From a checkpoint of a small mixture-of-experts model trained on Wikipedia.
Size: vocabulary 8192, 21.5M parameters.
Experts: 32 SwiGLU neurons an expert, 2 picks a token, a sigmoid router.
Training: a variant of Adam for the experts, 676M tokens, 5159 steps.
Below are experts of layer 3 (counted from 0) of a mixture-of-experts language model. Rows are named router (the router's row for the expert), gate (a neuron's input weights, with its number), up (a neuron's input weights, with its number) and show model dimensions 0-127. Each number is 200 + 40 x the weight over its row's rms, rounded and kept within 0 to 999.
After each expert's rows: a language model's description of what the expert responds to. This comes from a sample of Wikipedia text that the model never trained on.

# expert 4
router,196,238,177,219,274,204,193,165,203,168,273,127,277,209,218,189,171,275,207,209,185,210,176,227,195,183,164,227,179,223,177,209,146,178,214,191,162,155,256,217,244,194,234,148,244,176,215,203,220,299,197,182,84,160,210,159,117,187,194,144,127,161,220,243,227,181,234,222,114,160,169,198,186,172,235,175,171,190,150,225,239,175,156,226,154,246,251,221,178,198,182,179,140,221,231,130,296,206,202,240,147,153,262,186,176,176,112,227,246,224,219,167,186,165,164,177,153,238,256,199,262,245,193,187,131,188,212,156
gate0,301,186,198,212,182,219,245,186,224,207,187,203,209,176,219,201,283,255,237,291,160,193,203,228,126,260,171,167,176,136,107,207,160,230,259,188,223,204,256,179,206,276,154,200,242,158,225,170,153,181,176,123,204,239,302,226,225,163,192,157,191,245,159,188,207,249,227,199,162,219,147,175,118,215,235,165,195,186,208,236,168,194,191,176,190,242,254,123,216,181,233,154,186,223,301,190,172,177,198,171,226,198,184,177,172,172,160,259,300,214,244,161,211,235,171,236,204,265,214,167,217,275,197,239,192,232,208,152
up0,238,232,205,156,247,258,207,172,155,170,246,213,208,143,114,224,189,154,145,191,200,221,152,167,205,195,156,164,243,141,206,185,193,247,118,232,176,157,148,260,246,178,176,139,196,179,235,228,221,197,190,174,170,156,194,260,240,194,264,137,99,238,298,208,212,215,158,130,162,262,182,192,226,208,235,217,179,72,204,165,220,176,200,192,247,199,238,238,236,271,235,170,187,235,236,240,241,270,166,236,191,226,169,152,206,217,170,181,200,195,265,209,161,158,238,194,196,168,216,197,168,276,176,212,196,172,125,159
gate1,205,191,180,216,222,251,126,161,220,195,277,186,228,184,225,200,247,236,201,285,208,243,240,205,199,186,135,283,210,190,146,265,165,197,214,195,187,202,284,166,207,266,206,175,167,156,161,210,185,237,191,257,168,201,260,114,157,240,142,203,263,180,170,145,199,185,247,197,149,170,272,236,179,185,221,239,205,143,204,257,214,175,251,98,277,239,207,238,185,264,244,208,219,113,239,219,148,202,165,153,203,227,218,213,172,186,223,207,176,189,132,253,160,209,136,150,199,254,155,239,157,194,166,233,160,203,166,249
up1,226,235,196,184,251,195,252,160,278,258,171,203,241,172,239,99,205,178,168,174,134,245,173,227,177,287,221,184,264,196,202,206,162,169,148,202,259,143,132,183,171,250,202,155,163,221,256,226,202,258,253,206,167,195,191,263,137,198,164,239,221,140,192,197,210,234,201,266,123,194,163,233,236,187,232,226,139,162,201,236,255,140,252,183,171,200,212,231,218,222,259,170,232,222,241,173,227,238,224,229,189,225,175,234,172,239,155,81,184,225,163,183,208,130,285,253,203,223,183,144,174,216,202,223,171,230,173,139
gate2,190,204,204,243,195,176,210,125,162,182,189,187,222,252,218,189,250,187,214,212,254,128,207,214,212,194,203,190,139,156,195,113,213,145,189,147,182,145,232,213,198,284,227,152,196,190,201,204,196,185,114,223,128,204,223,275,186,233,125,261,152,216,115,195,176,187,254,135,251,207,228,190,225,159,211,156,181,232,197,233,180,250,192,226,188,276,260,220,173,201,134,220,177,289,213,199,206,199,263,286,225,221,182,172,169,140,155,145,281,256,116,154,206,157,211,184,191,246,181,200,267,173,204,278,188,198,172,197
up2,154,188,180,189,214,184,286,308,169,197,251,211,178,205,203,294,206,198,257,196,175,279,182,169,163,220,234,201,161,210,225,251,145,176,176,222,124,195,199,253,148,177,146,225,109,235,279,190,252,183,201,216,239,221,140,122,234,217,210,205,169,208,193,230,258,219,184,171,147,181,144,195,166,208,250,207,256,178,209,176,198,169,237,174,266,191,154,221,196,229,173,217,289,230,196,183,193,162,155,157,184,183,276,227,192,202,243,191,233,151,236,214,219,219,274,150,235,179,223,246,231,242,196,183,261,267,180,91
gate3,155,212,154,250,196,198,233,225,234,203,141,148,184,228,192,240,172,242,228,184,260,183,216,245,219,267,152,196,250,181,171,235,257,206,306,181,245,166,167,195,196,244,191,156,247,230,181,172,182,193,189,158,172,211,263,136,222,179,177,143,159,161,165,90,180,211,150,209,163,229,167,167,213,209,294,133,254,213,237,218,216,205,193,156,163,210,206,241,170,179,198,239,124,142,174,140,163,189,226,213,164,158,237,244,148,172,144,138,190,149,328,191,186,135,207,190,233,219,125,221,227,193,199,254,183,169,232,169
up3,185,148,230,245,178,238,144,263,172,189,275,147,175,126,200,203,241,170,238,212,195,281,184,218,173,222,178,209,217,200,149,145,259,202,198,166,202,218,221,196,242,205,196,139,253,159,252,198,205,141,177,199,256,218,164,265,245,182,155,208,276,153,163,173,218,136,163,275,242,261,208,180,235,147,201,215,170,144,192,131,126,275,217,200,245,247,187,132,186,130,209,306,201,202,236,205,205,238,238,204,191,225,195,194,234,202,231,235,169,206,96,233,199,278,151,176,168,195,230,190,184,193,255,182,177,130,198,225
What it handles: Mid-word name syllables. Short inner syllables of foreign or unfamiliar proper names and words, such as Mas-ah-iro, W-at-ford, Inquisi-tor, plus en dashes in year ranges.

# expert 6
router,208,189,211,201,261,166,231,168,160,131,264,168,237,213,207,191,249,226,225,250,187,220,237,229,136,184,223,255,232,195,192,193,198,160,191,179,196,141,266,230,217,289,184,198,188,191,203,224,137,237,142,176,183,190,191,133,179,140,159,189,170,188,184,287,165,222,169,195,153,241,198,135,177,287,239,197,199,144,159,156,131,207,249,154,174,238,245,197,108,201,241,212,151,211,263,133,232,213,186,230,142,136,225,128,212,255,153,204,227,195,184,184,295,194,200,131,158,244,255,210,234,165,241,195,126,170,205,151
gate0,192,182,266,162,185,129,158,164,152,196,250,170,204,224,152,188,196,240,275,252,218,150,201,191,194,175,214,194,201,246,133,215,185,247,161,175,136,159,165,236,247,124,152,260,249,140,183,223,299,205,197,156,145,172,241,199,190,179,177,204,227,216,251,251,206,216,191,155,302,219,218,171,161,205,275,186,132,152,146,216,211,161,181,206,250,236,224,186,172,277,196,272,172,220,151,179,177,167,138,141,204,150,180,121,146,243,192,207,188,151,162,222,258,189,146,170,146,137,221,246,193,158,222,174,188,164,198,199
up0,168,190,120,202,171,233,213,228,199,250,195,211,134,221,184,216,126,209,194,149,185,271,176,208,221,252,223,172,197,162,232,197,176,110,205,227,238,221,165,157,148,240,185,219,142,219,202,195,131,246,218,255,254,134,168,221,278,255,181,193,148,191,200,172,217,170,202,224,170,177,233,185,191,202,174,192,256,291,245,132,274,198,196,196,127,203,181,172,214,212,185,142,209,188,156,190,154,230,225,271,297,156,240,294,253,152,227,242,221,228,301,187,232,194,211,253,212,203,225,194,251,209,179,253,211,289,183,211
gate1,235,163,228,170,142,225,231,212,199,212,202,228,203,195,169,250,178,222,213,193,106,156,192,194,188,270,119,220,179,103,167,142,213,181,213,194,130,187,233,250,198,271,235,125,174,202,219,286,213,212,176,120,196,228,169,270,227,234,170,251,239,207,162,207,176,214,220,196,314,223,146,172,190,191,216,178,231,248,240,140,213,200,205,187,228,221,151,209,148,193,228,208,146,287,274,188,219,180,168,146,202,187,184,194,170,217,126,184,212,218,182,270,146,155,197,221,175,185,195,173,246,296,245,164,155,132,216,250
up1,115,172,209,210,210,242,249,199,300,211,224,186,141,198,127,187,204,202,217,217,134,158,132,205,159,152,218,173,165,196,255,195,195,138,180,206,229,181,191,78,191,196,284,180,218,200,211,225,193,266,255,239,202,160,150,182,175,180,221,193,185,180,239,231,202,190,182,163,191,166,223,261,215,189,109,204,203,199,176,188,197,209,216,235,129,281,196,167,234,214,164,230,221,235,218,183,201,185,168,184,257,228,196,172,187,135,170,242,123,165,279,237,145,251,252,210,222,194,131,282,98,126,215,178,210,235,190,166
gate2,172,272,157,258,264,163,175,231,157,168,192,169,221,180,202,181,235,325,180,214,224,182,251,181,251,221,179,255,218,167,196,192,99,196,222,186,162,223,168,271,207,227,141,221,195,196,270,208,235,189,173,184,214,225,232,232,151,149,122,243,152,221,206,167,240,221,183,164,191,198,201,146,228,216,137,149,185,291,204,228,231,180,158,227,153,233,274,195,233,210,200,82,139,159,246,237,206,175,162,162,213,140,179,222,193,226,260,247,184,304,211,219,216,253,210,173,141,204,234,259,198,214,219,156,209,180,198,205
up2,244,226,195,217,198,203,226,206,196,190,157,151,193,199,184,127,228,190,204,307,171,203,258,209,212,266,208,205,218,170,190,196,261,205,228,163,115,180,91,234,130,226,252,244,208,189,150,193,179,198,260,226,174,219,239,184,209,184,264,271,230,252,229,223,242,157,286,183,177,264,222,198,259,218,189,165,277,163,170,140,227,197,194,235,215,148,219,197,174,207,213,251,193,151,161,161,147,235,215,152,244,269,146,171,170,183,113,128,162,240,225,172,268,142,221,234,251,221,246,227,221,245,160,165,240,172,174,211
gate3,210,225,206,237,232,217,201,251,199,185,186,160,237,199,190,179,115,229,203,281,184,195,193,260,213,260,160,272,203,182,246,223,146,211,205,225,106,229,197,250,104,188,181,213,221,151,167,177,255,198,243,250,202,187,283,216,173,268,210,237,190,186,281,244,288,293,215,148,172,211,123,152,164,210,225,222,251,255,231,181,295,178,190,167,202,173,173,145,271,206,249,145,207,181,258,146,182,249,164,202,202,228,128,227,193,216,246,149,179,202,187,203,203,243,227,248,117,198,205,228,225,197,196,191,205,155,209,185
up3,150,198,277,213,89,208,167,237,75,190,236,181,216,192,212,221,144,249,199,160,218,184,204,193,244,187,246,146,239,150,255,210,253,226,213,150,261,189,131,168,249,169,129,172,182,176,139,250,181,205,157,291,224,157,242,220,166,216,239,180,188,213,207,201,153,156,167,200,145,266,206,177,209,175,167,243,167,194,256,243,136,167,145,230,133,259,196,181,171,182,163,187,200,175,175,205,270,255,222,218,243,239,183,227,220,201,218,272,206,127,170,193,126,210,155,193,217,261,178,166,168,191,198,188,234,177,181,140
What it handles: Institution name heads. Capitalized head nouns closing proper names of institutions and places, such as School, District, Park, Officer, Church, often after National.

# expert 51
router,215,212,183,258,212,163,221,187,194,236,229,127,245,255,203,223,230,230,233,237,162,223,226,265,198,176,181,271,225,203,207,293,232,229,228,132,164,157,228,249,232,198,183,151,197,196,173,224,251,236,215,207,164,153,208,104,181,219,166,139,204,169,265,205,206,178,151,222,182,257,151,130,218,212,202,220,228,182,124,203,116,101,221,208,187,222,205,174,98,187,222,154,143,176,231,160,234,271,129,260,150,129,211,182,182,229,160,214,266,237,159,170,241,213,158,199,158,251,264,242,191,206,212,183,176,145,194,175
gate0,215,205,188,162,208,205,181,118,199,239,210,253,172,274,173,269,271,240,120,170,218,151,161,171,199,176,227,192,212,202,175,297,170,183,200,241,164,215,207,231,243,216,214,222,155,207,199,148,160,211,200,262,133,228,188,149,167,205,132,199,209,154,212,224,196,222,147,107,189,253,195,155,209,228,205,261,186,136,178,216,123,244,246,188,212,205,259,219,185,192,172,149,211,197,166,161,225,252,265,204,170,229,197,200,124,187,101,215,194,172,263,190,181,178,269,160,237,138,119,222,253,150,132,250,207,169,198,258
up0,265,247,204,238,183,164,235,150,209,231,260,263,198,288,164,178,258,153,224,183,220,206,206,173,131,248,209,190,165,179,199,224,207,137,187,194,123,199,134,178,209,167,174,276,190,210,270,180,236,237,229,209,237,187,294,239,204,211,201,230,195,245,265,215,204,245,182,174,290,207,213,251,253,164,125,234,236,189,190,177,181,234,179,217,200,246,180,174,78,180,240,121,190,198,245,206,203,220,204,198,186,270,185,205,205,241,165,117,201,225,224,180,167,191,262,243,164,203,114,229,175,229,136,226,250,183,253,151
gate1,151,226,216,229,161,296,137,231,237,134,162,243,186,266,200,183,238,199,198,224,245,204,211,150,275,224,197,223,151,212,183,241,178,197,232,197,213,226,237,230,258,194,228,226,285,255,190,219,195,245,229,247,192,162,233,193,215,199,189,184,197,215,221,210,156,262,256,188,233,246,273,172,169,171,236,229,135,250,189,239,222,236,167,183,192,190,202,142,251,156,186,253,176,153,246,154,165,224,251,207,102,255,171,218,146,186,181,197,195,187,218,263,155,277,230,111,241,158,152,296,163,168,296,205,213,206,168,173
up1,140,214,125,200,201,146,139,197,142,175,213,183,205,270,216,249,154,166,131,200,177,204,212,191,154,227,230,234,186,154,286,99,187,119,197,257,202,137,207,162,168,124,143,184,191,176,185,200,225,159,213,189,153,202,162,278,190,145,248,216,170,210,199,245,265,171,174,200,180,65,194,169,211,249,207,186,178,150,236,219,197,193,259,203,190,210,187,210,142,199,198,233,158,214,250,154,242,263,233,227,255,168,215,184,205,176,218,210,197,130,156,134,255,214,213,184,124,225,166,244,194,206,162,162,140,245,202,160
gate2,234,269,195,213,230,203,198,195,251,103,231,204,268,223,255,199,142,225,210,229,200,164,169,150,177,300,218,194,218,195,201,207,201,227,233,198,158,234,176,224,170,240,220,182,221,154,183,179,181,184,234,190,275,199,208,162,198,179,145,139,136,121,171,135,218,206,182,207,234,293,254,176,209,211,193,152,178,137,156,176,212,237,188,139,231,138,213,200,103,186,167,258,260,217,211,143,266,224,173,180,191,237,182,153,210,217,202,149,262,207,204,207,222,111,317,219,266,213,182,216,165,128,248,217,222,217,220,242
up2,178,155,195,157,190,175,148,218,119,184,184,194,161,163,242,207,212,231,176,214,203,165,231,188,217,133,213,217,185,194,269,148,146,119,141,154,197,140,192,199,233,197,188,216,221,254,205,221,216,166,200,260,195,216,190,151,170,199,173,248,237,160,249,259,133,163,212,95,153,201,210,261,137,240,227,205,271,243,257,151,223,192,182,295,164,324,233,178,258,238,206,221,223,160,257,231,160,191,219,246,221,196,212,150,194,179,221,200,167,134,251,214,137,223,203,233,181,243,166,249,206,280,154,151,166,220,220,177
gate3,200,191,294,202,217,173,156,187,198,174,226,235,203,152,203,199,223,158,179,289,176,264,241,244,257,237,211,244,223,145,173,202,219,120,211,159,144,235,270,251,204,247,166,152,119,172,150,263,177,176,213,204,221,176,244,143,135,186,149,244,231,186,219,297,245,235,198,203,203,126,204,170,187,221,213,261,168,267,195,202,195,186,155,178,149,142,226,205,226,166,163,201,153,198,175,184,139,229,194,214,217,248,253,196,136,207,112,255,182,199,193,186,280,144,250,211,216,267,226,212,232,210,253,166,153,189,246,147
up3,244,217,239,161,229,173,162,200,209,196,240,144,233,227,245,161,202,223,206,139,248,191,211,205,195,169,232,189,198,161,173,247,150,181,209,138,151,165,206,248,213,164,164,216,175,304,113,225,170,215,184,209,166,219,238,160,148,178,218,165,244,195,185,281,248,182,185,273,212,192,248,161,236,192,130,219,213,218,224,207,143,197,182,173,199,219,111,129,270,221,181,202,158,122,148,183,222,245,156,152,186,256,272,258,200,188,270,220,199,228,247,224,162,256,202,182,122,195,111,153,190,166,105,237,241,165,181,202
What it handles: Space before numbers. Standalone space tokens right before digits, especially between a month and year, table numbers, and tennis scores.

# expert 23
router,146,216,228,247,207,168,205,216,183,179,193,173,248,239,247,213,201,221,198,254,182,206,202,260,222,178,278,231,208,138,230,281,227,153,230,106,211,132,207,219,276,202,130,99,178,195,176,276,197,265,126,279,184,169,197,123,198,173,182,199,218,202,212,258,239,181,181,170,160,207,182,126,171,197,200,227,233,226,112,132,176,152,231,194,172,189,263,222,146,152,291,155,176,222,195,182,196,246,188,215,154,124,210,128,210,170,161,156,230,239,206,209,260,180,209,184,151,226,218,203,235,186,237,213,226,189,166,162
gate3,235,187,168,208,218,164,171,219,259,214,200,183,174,212,273,218,196,222,224,277,268,107,209,208,150,199,197,182,200,234,280,126,196,224,313,182,246,212,268,236,176,131,232,196,217,268,193,266,203,150,198,226,155,218,212,157,172,172,178,258,197,144,196,185,172,187,221,168,152,242,185,192,180,137,216,170,249,160,179,186,154,203,166,213,242,236,192,169,131,189,202,257,300,173,172,141,159,252,280,179,200,167,259,213,199,185,208,168,299,207,210,167,169,233,198,150,177,207,132,178,224,160,212,232,292,202,195,233
up3,199,185,237,190,207,194,210,226,223,206,170,174,244,139,246,224,165,221,242,295,245,142,229,187,168,209,185,177,235,163,188,187,189,197,237,168,160,257,182,142,290,190,178,211,202,224,186,175,279,166,158,173,208,232,190,218,157,215,173,219,178,191,183,159,241,205,253,249,214,104,178,164,232,216,187,207,250,184,157,107,277,150,158,193,148,149,188,224,195,229,220,300,238,131,212,173,182,211,203,271,206,257,161,233,189,225,150,173,280,271,87,187,183,246,197,181,209,176,194,178,191,222,152,254,255,108,233,192
gate4,168,174,213,178,171,224,183,254,189,195,166,175,143,269,172,208,93,206,221,144,162,167,165,236,151,147,204,166,201,237,203,175,201,236,191,185,260,220,184,191,255,275,123,235,261,237,248,149,189,184,176,189,195,188,192,188,172,203,187,249,255,169,171,206,272,221,158,265,156,187,198,209,176,205,185,273,223,152,219,176,122,204,205,188,195,210,154,245,187,212,216,184,206,280,289,197,207,168,196,202,261,154,186,232,247,324,165,101,311,200,192,167,113,230,209,206,203,193,241,184,203,235,151,188,251,223,205,197
up4,161,193,225,200,189,165,153,275,221,132,148,175,187,179,270,181,114,229,222,111,120,261,184,253,249,116,224,156,168,211,138,236,186,205,210,178,295,225,170,214,296,244,149,171,199,238,171,254,194,230,211,196,222,179,238,186,242,261,204,178,258,235,197,207,221,172,180,228,168,178,201,262,204,243,180,308,245,194,167,198,127,187,175,196,258,183,189,268,258,174,128,233,189,257,231,168,211,212,170,218,223,202,213,201,209,227,191,145,201,198,235,191,170,248,235,188,184,157,195,191,234,238,123,164,269,181,188,168
gate5,299,190,210,183,180,64,184,158,186,158,206,157,262,147,234,193,127,184,227,155,202,174,225,187,193,207,200,177,199,159,246,164,234,201,241,130,250,125,233,189,132,250,162,188,147,270,176,228,179,230,183,203,157,178,268,240,255,197,157,218,247,159,220,187,235,191,169,191,171,170,199,162,160,274,220,226,273,134,222,250,201,123,218,241,177,219,162,183,195,183,230,280,231,194,180,166,172,215,216,191,171,285,191,223,215,269,188,308,200,262,166,158,259,158,178,198,184,204,182,207,221,172,201,186,210,149,207,228
up5,233,191,239,241,233,216,231,240,169,199,196,262,199,201,225,200,136,166,173,170,132,245,227,192,245,226,144,179,202,223,201,230,222,140,239,139,224,136,189,198,160,163,215,165,149,206,192,310,222,221,169,166,158,165,218,270,204,172,187,105,236,208,89,182,241,171,274,204,206,174,208,149,225,194,182,229,210,196,171,196,207,155,264,178,210,176,185,218,274,88,152,176,160,263,178,202,210,237,190,192,203,198,177,233,235,165,167,205,253,149,181,209,194,213,280,164,162,161,132,192,251,86,243,203,242,248,172,230
gate6,110,231,188,193,175,166,175,163,200,239,219,165,233,255,189,196,171,172,160,178,160,235,173,252,263,124,180,212,176,234,256,214,219,191,243,195,262,227,198,194,302,154,175,194,269,273,208,270,164,223,250,258,144,168,304,176,164,247,205,236,194,212,225,168,268,197,208,202,187,172,244,120,224,185,256,237,240,129,219,178,211,242,170,197,276,164,147,213,183,223,210,169,108,178,166,214,253,181,186,266,198,202,150,212,245,187,117,230,252,173,155,200,179,222,191,206,200,200,230,142,203,178,281,215,240,230,197,165
up6,268,226,186,257,244,169,182,245,209,231,186,198,203,237,161,251,228,198,223,298,223,205,237,166,152,231,130,169,236,165,223,131,200,190,232,209,134,204,240,188,236,293,227,265,223,223,238,170,224,231,221,152,211,133,199,213,133,160,164,270,215,231,252,159,238,214,197,169,206,189,239,259,261,256,192,220,174,155,224,201,166,195,84,203,157,216,161,153,201,201,232,227,178,188,213,159,159,201,218,103,215,208,206,190,237,206,132,294,292,169,212,111,222,246,206,202,214,200,248,179,150,236,140,202,223,205,205,193
What it handles: Spaces before numbers. Standalone space tokens before numbers in census text and tables, as in "people, 120 households"; also the piece hall in challenging.

# expert 5
router,156,215,271,232,218,156,233,157,216,193,203,119,252,219,245,148,230,234,215,222,203,178,232,322,210,165,200,301,201,141,161,230,279,204,175,147,181,148,208,207,239,216,179,148,137,179,218,245,165,188,187,273,177,120,268,170,184,170,168,182,188,99,180,223,164,204,142,206,168,216,182,113,159,204,220,245,189,218,168,189,197,173,163,195,184,256,258,158,192,221,184,183,206,146,268,184,209,234,223,224,206,117,195,208,197,206,167,216,231,214,240,253,244,167,165,155,109,262,234,248,197,169,211,207,212,184,243,246
gate0,145,199,238,217,209,192,247,216,149,174,136,181,198,154,178,212,258,184,167,265,213,170,158,211,110,245,143,220,177,204,214,233,227,178,233,153,274,153,218,182,168,276,223,119,194,268,163,202,147,160,215,205,228,174,148,141,154,246,186,151,184,136,202,87,200,209,154,192,175,235,252,195,207,208,214,161,171,178,224,188,179,228,224,211,235,201,214,195,196,222,205,212,155,139,180,151,98,195,161,187,249,191,156,180,214,152,114,122,89,212,187,187,160,199,196,142,190,177,243,153,258,151,204,189,159,132,187,200
up0,125,285,251,209,166,212,213,217,202,217,203,180,255,225,189,181,182,245,184,206,215,164,206,246,177,289,153,227,294,205,187,213,238,211,195,227,212,192,179,181,144,225,128,141,210,143,226,187,141,225,207,131,200,174,183,214,200,249,149,183,200,243,219,151,245,211,197,211,171,275,158,212,180,197,215,166,239,126,159,194,190,210,239,139,268,159,274,305,220,221,181,201,196,214,208,209,211,175,190,187,189,243,299,169,144,209,150,170,184,156,216,283,246,151,173,210,233,222,154,145,189,189,319,175,207,154,135,234
gate1,213,215,223,232,238,259,171,180,206,119,151,211,198,255,220,251,231,250,163,184,178,230,210,158,189,173,179,200,144,183,219,241,187,298,209,172,122,191,253,217,227,200,187,252,203,241,222,191,276,191,170,159,169,239,136,241,155,238,221,187,144,219,258,257,246,109,248,293,152,238,200,229,194,138,195,243,208,183,214,220,164,151,221,169,195,199,202,239,158,260,206,209,161,161,111,194,153,275,239,215,223,143,148,149,255,222,161,201,134,224,183,209,214,243,230,204,184,140,288,177,194,176,260,156,173,189,153,169
up1,250,212,165,194,224,201,195,259,205,256,236,225,192,144,256,239,194,252,182,230,209,202,172,148,271,194,259,183,263,234,231,232,136,103,164,168,176,171,203,260,178,213,190,196,177,192,160,168,122,262,253,239,172,264,171,134,190,237,139,223,184,183,166,210,242,208,244,134,188,179,230,247,239,301,224,222,260,198,132,199,201,187,235,176,244,218,165,225,154,164,239,213,115,271,221,148,234,207,135,243,158,193,240,177,161,189,160,196,255,251,185,178,227,177,179,214,247,214,132,237,209,214,232,168,151,277,249,200
gate2,114,206,220,201,170,236,246,264,116,234,182,184,228,268,214,233,228,253,177,155,192,182,203,195,195,175,196,205,210,235,287,193,215,229,189,235,205,155,196,192,204,224,148,149,134,180,227,209,208,234,261,243,206,318,201,283,214,203,222,150,140,155,152,301,155,238,225,205,161,192,184,162,137,150,207,214,203,213,218,192,164,193,230,246,186,206,248,245,239,157,253,286,253,230,201,186,278,208,219,221,163,234,233,205,88,177,207,218,119,245,236,153,207,229,224,172,209,165,137,214,235,152,220,215,242,185,211,166
up2,122,232,258,221,187,163,225,275,187,215,172,184,258,220,190,227,184,255,186,183,185,187,150,225,191,185,118,227,263,200,217,160,236,209,188,225,204,182,207,211,280,176,224,166,196,141,232,186,279,195,152,164,186,235,177,300,272,137,213,161,146,281,231,275,172,214,105,222,265,174,162,195,185,167,184,202,133,235,200,184,211,159,223,190,218,148,225,189,173,130,215,129,274,170,205,214,236,199,248,221,240,127,168,227,200,177,195,279,171,195,214,260,217,125,231,156,158,195,154,212,230,249,223,168,225,200,253,171
gate3,241,217,196,212,237,215,153,231,217,204,163,186,231,193,238,232,232,228,174,216,270,234,147,199,225,243,233,253,194,167,218,242,198,263,154,203,190,271,170,176,166,195,121,211,266,175,213,181,243,171,140,184,273,197,174,270,200,240,198,147,208,128,192,119,203,205,202,152,185,242,163,178,253,175,150,213,138,211,215,151,148,223,241,227,194,251,210,201,174,196,274,196,146,132,257,157,220,232,222,265,151,151,155,205,209,205,171,250,176,151,127,256,190,160,98,144,193,286,253,238,145,206,256,148,154,206,201,186
up3,140,243,173,254,285,214,282,196,227,221,177,244,237,217,207,236,188,217,207,208,213,158,195,199,221,173,231,170,229,243,170,228,190,52,210,261,221,199,197,219,191,205,234,213,99,228,189,183,183,232,258,231,191,160,230,225,181,174,157,215,229,119,247,219,197,253,204,242,143,236,236,269,173,262,223,122,239,186,180,206,265,208,207,219,267,234,242,259,221,173,159,202,164,295,221,196,252,225,178,276,170,244,139,188,153,163,206,192,174,189,208,212,229,177,216,216,309,152,156,207,180,166,158,153,180,218,219,198
What it handles: Inline hyphens and dashes. Hyphens joining compound words and list-item dashes after line breaks, as in Safe-conducts, 18-story, WMAX-FM, co-Finals.

# expert 11
router,170,206,191,219,219,171,192,124,144,201,217,60,226,214,181,205,159,183,231,236,170,162,244,304,221,207,194,266,164,199,211,230,197,178,217,112,245,153,214,245,269,193,208,155,168,162,167,192,202,225,152,198,153,199,242,121,255,222,245,218,204,138,246,287,197,202,136,157,145,156,233,121,203,212,194,182,222,189,162,155,212,190,198,162,140,300,222,155,171,180,221,172,189,173,292,163,247,260,139,208,181,144,178,180,176,205,198,241,249,202,189,175,228,177,155,169,186,275,219,235,199,197,204,242,203,205,191,166
gate3,163,269,235,184,262,141,193,126,97,265,173,243,254,213,166,217,210,187,145,236,220,272,227,117,251,217,113,163,144,232,243,223,211,243,203,222,204,208,192,200,152,145,180,156,229,212,184,190,190,176,197,155,222,164,170,207,222,236,241,235,199,225,277,304,202,161,206,197,161,235,206,185,243,226,135,162,226,259,207,214,256,144,233,188,206,156,221,173,179,98,256,139,251,243,152,218,176,307,212,156,198,194,199,221,218,212,193,185,183,243,178,163,232,196,249,181,235,222,229,164,211,190,248,254,210,223,206,171
up3,197,179,261,221,235,155,193,125,93,213,181,180,171,254,205,164,211,182,235,206,180,136,164,143,156,190,156,170,217,157,184,161,203,251,132,225,174,163,196,216,184,278,250,280,156,200,155,224,207,89,230,120,261,242,251,180,254,206,182,257,159,229,270,300,150,201,186,186,222,245,187,207,234,252,181,197,259,184,212,166,198,212,227,215,173,262,252,245,174,165,225,249,185,166,235,199,184,242,254,210,167,161,137,221,218,233,186,238,179,192,234,216,244,216,166,187,182,215,212,157,199,298,262,184,194,196,247,210
gate4,219,229,193,218,237,248,155,259,139,203,197,179,137,197,210,150,165,311,185,164,233,188,157,210,224,144,274,231,223,180,205,148,251,216,200,263,204,139,213,218,113,297,194,152,234,228,213,170,214,213,187,223,224,162,232,167,155,232,168,228,188,237,113,189,246,177,172,205,196,218,231,205,200,189,192,176,126,145,193,163,179,232,163,139,176,185,236,242,228,164,199,267,201,210,238,184,238,212,151,179,167,136,230,187,176,237,229,183,235,192,74,205,177,236,221,193,225,279,223,190,154,200,287,167,188,103,244,160
up4,133,177,266,193,216,162,224,150,226,187,232,155,174,204,148,230,169,209,166,243,190,204,179,253,172,164,170,202,163,213,201,159,185,158,178,287,219,199,242,267,193,200,284,197,267,236,152,155,285,244,242,279,179,246,194,105,202,178,207,175,267,175,187,227,227,221,129,200,195,204,225,183,193,245,248,155,307,192,211,176,236,218,217,214,156,202,230,150,286,231,172,261,215,209,188,172,209,209,111,175,180,252,248,181,202,130,261,211,187,191,222,227,278,238,184,182,225,204,180,263,218,238,218,202,216,144,227,287
gate5,267,228,155,221,262,226,231,149,198,231,160,209,233,303,152,173,135,198,197,177,183,207,173,227,163,209,80,202,265,240,242,195,190,210,197,199,184,86,190,238,204,225,222,234,210,116,159,222,186,243,157,168,204,238,186,229,174,167,217,232,148,192,246,213,229,190,185,227,179,155,213,185,252,169,224,167,151,140,219,217,179,178,177,201,243,226,134,262,221,204,211,269,174,182,217,122,287,190,192,263,208,127,159,222,138,166,202,213,229,173,171,202,228,198,152,212,194,275,205,286,121,208,188,155,133,241,190,213
up5,234,189,188,193,220,230,242,233,135,123,227,150,197,124,235,217,233,169,187,179,170,207,173,161,188,223,204,182,164,202,131,207,250,192,201,231,204,191,220,207,121,217,202,234,144,154,263,212,140,232,253,175,230,203,251,146,168,172,173,148,255,234,128,254,271,306,181,186,200,190,209,267,244,237,201,163,250,113,135,147,212,182,202,203,223,189,183,273,148,282,181,251,157,212,237,264,271,223,200,172,198,194,295,183,172,248,232,256,199,224,269,177,199,196,202,208,178,132,202,252,182,203,221,188,159,227,235,161
gate6,136,246,248,154,238,194,187,153,141,206,193,175,265,157,239,140,138,205,201,217,157,189,182,177,272,235,211,172,204,152,138,217,187,165,244,153,246,153,207,271,180,173,180,263,243,115,237,268,242,196,185,280,172,256,225,165,168,230,208,215,245,201,182,218,219,131,221,124,231,237,160,101,223,204,217,263,185,219,219,177,242,182,181,235,233,204,265,186,236,212,187,227,192,267,263,258,218,211,135,217,146,167,209,162,189,223,179,214,214,179,234,262,245,110,211,200,188,182,219,237,200,106,235,248,183,166,228,224
up6,258,235,96,230,193,208,183,204,274,209,180,175,137,208,261,196,198,183,196,193,127,258,178,217,96,220,232,265,182,234,166,271,148,100,207,251,165,212,204,173,170,250,208,148,160,134,153,202,198,176,258,175,230,218,160,163,179,180,237,240,205,177,228,209,186,198,282,180,179,186,151,182,193,242,257,223,156,170,176,255,205,147,211,219,172,244,193,277,220,143,171,199,200,166,190,159,197,170,190,173,186,233,222,228,159,200,151,231,243,204,175,143,280,162,148,176,251,257,177,184,195,186,144,241,166,294,210,139
What it handles: Infobox list bullets. Dashes beginning lines in infobox-style key–value lists, table pipes, and words like Surface, high, Show, in Protein-coding.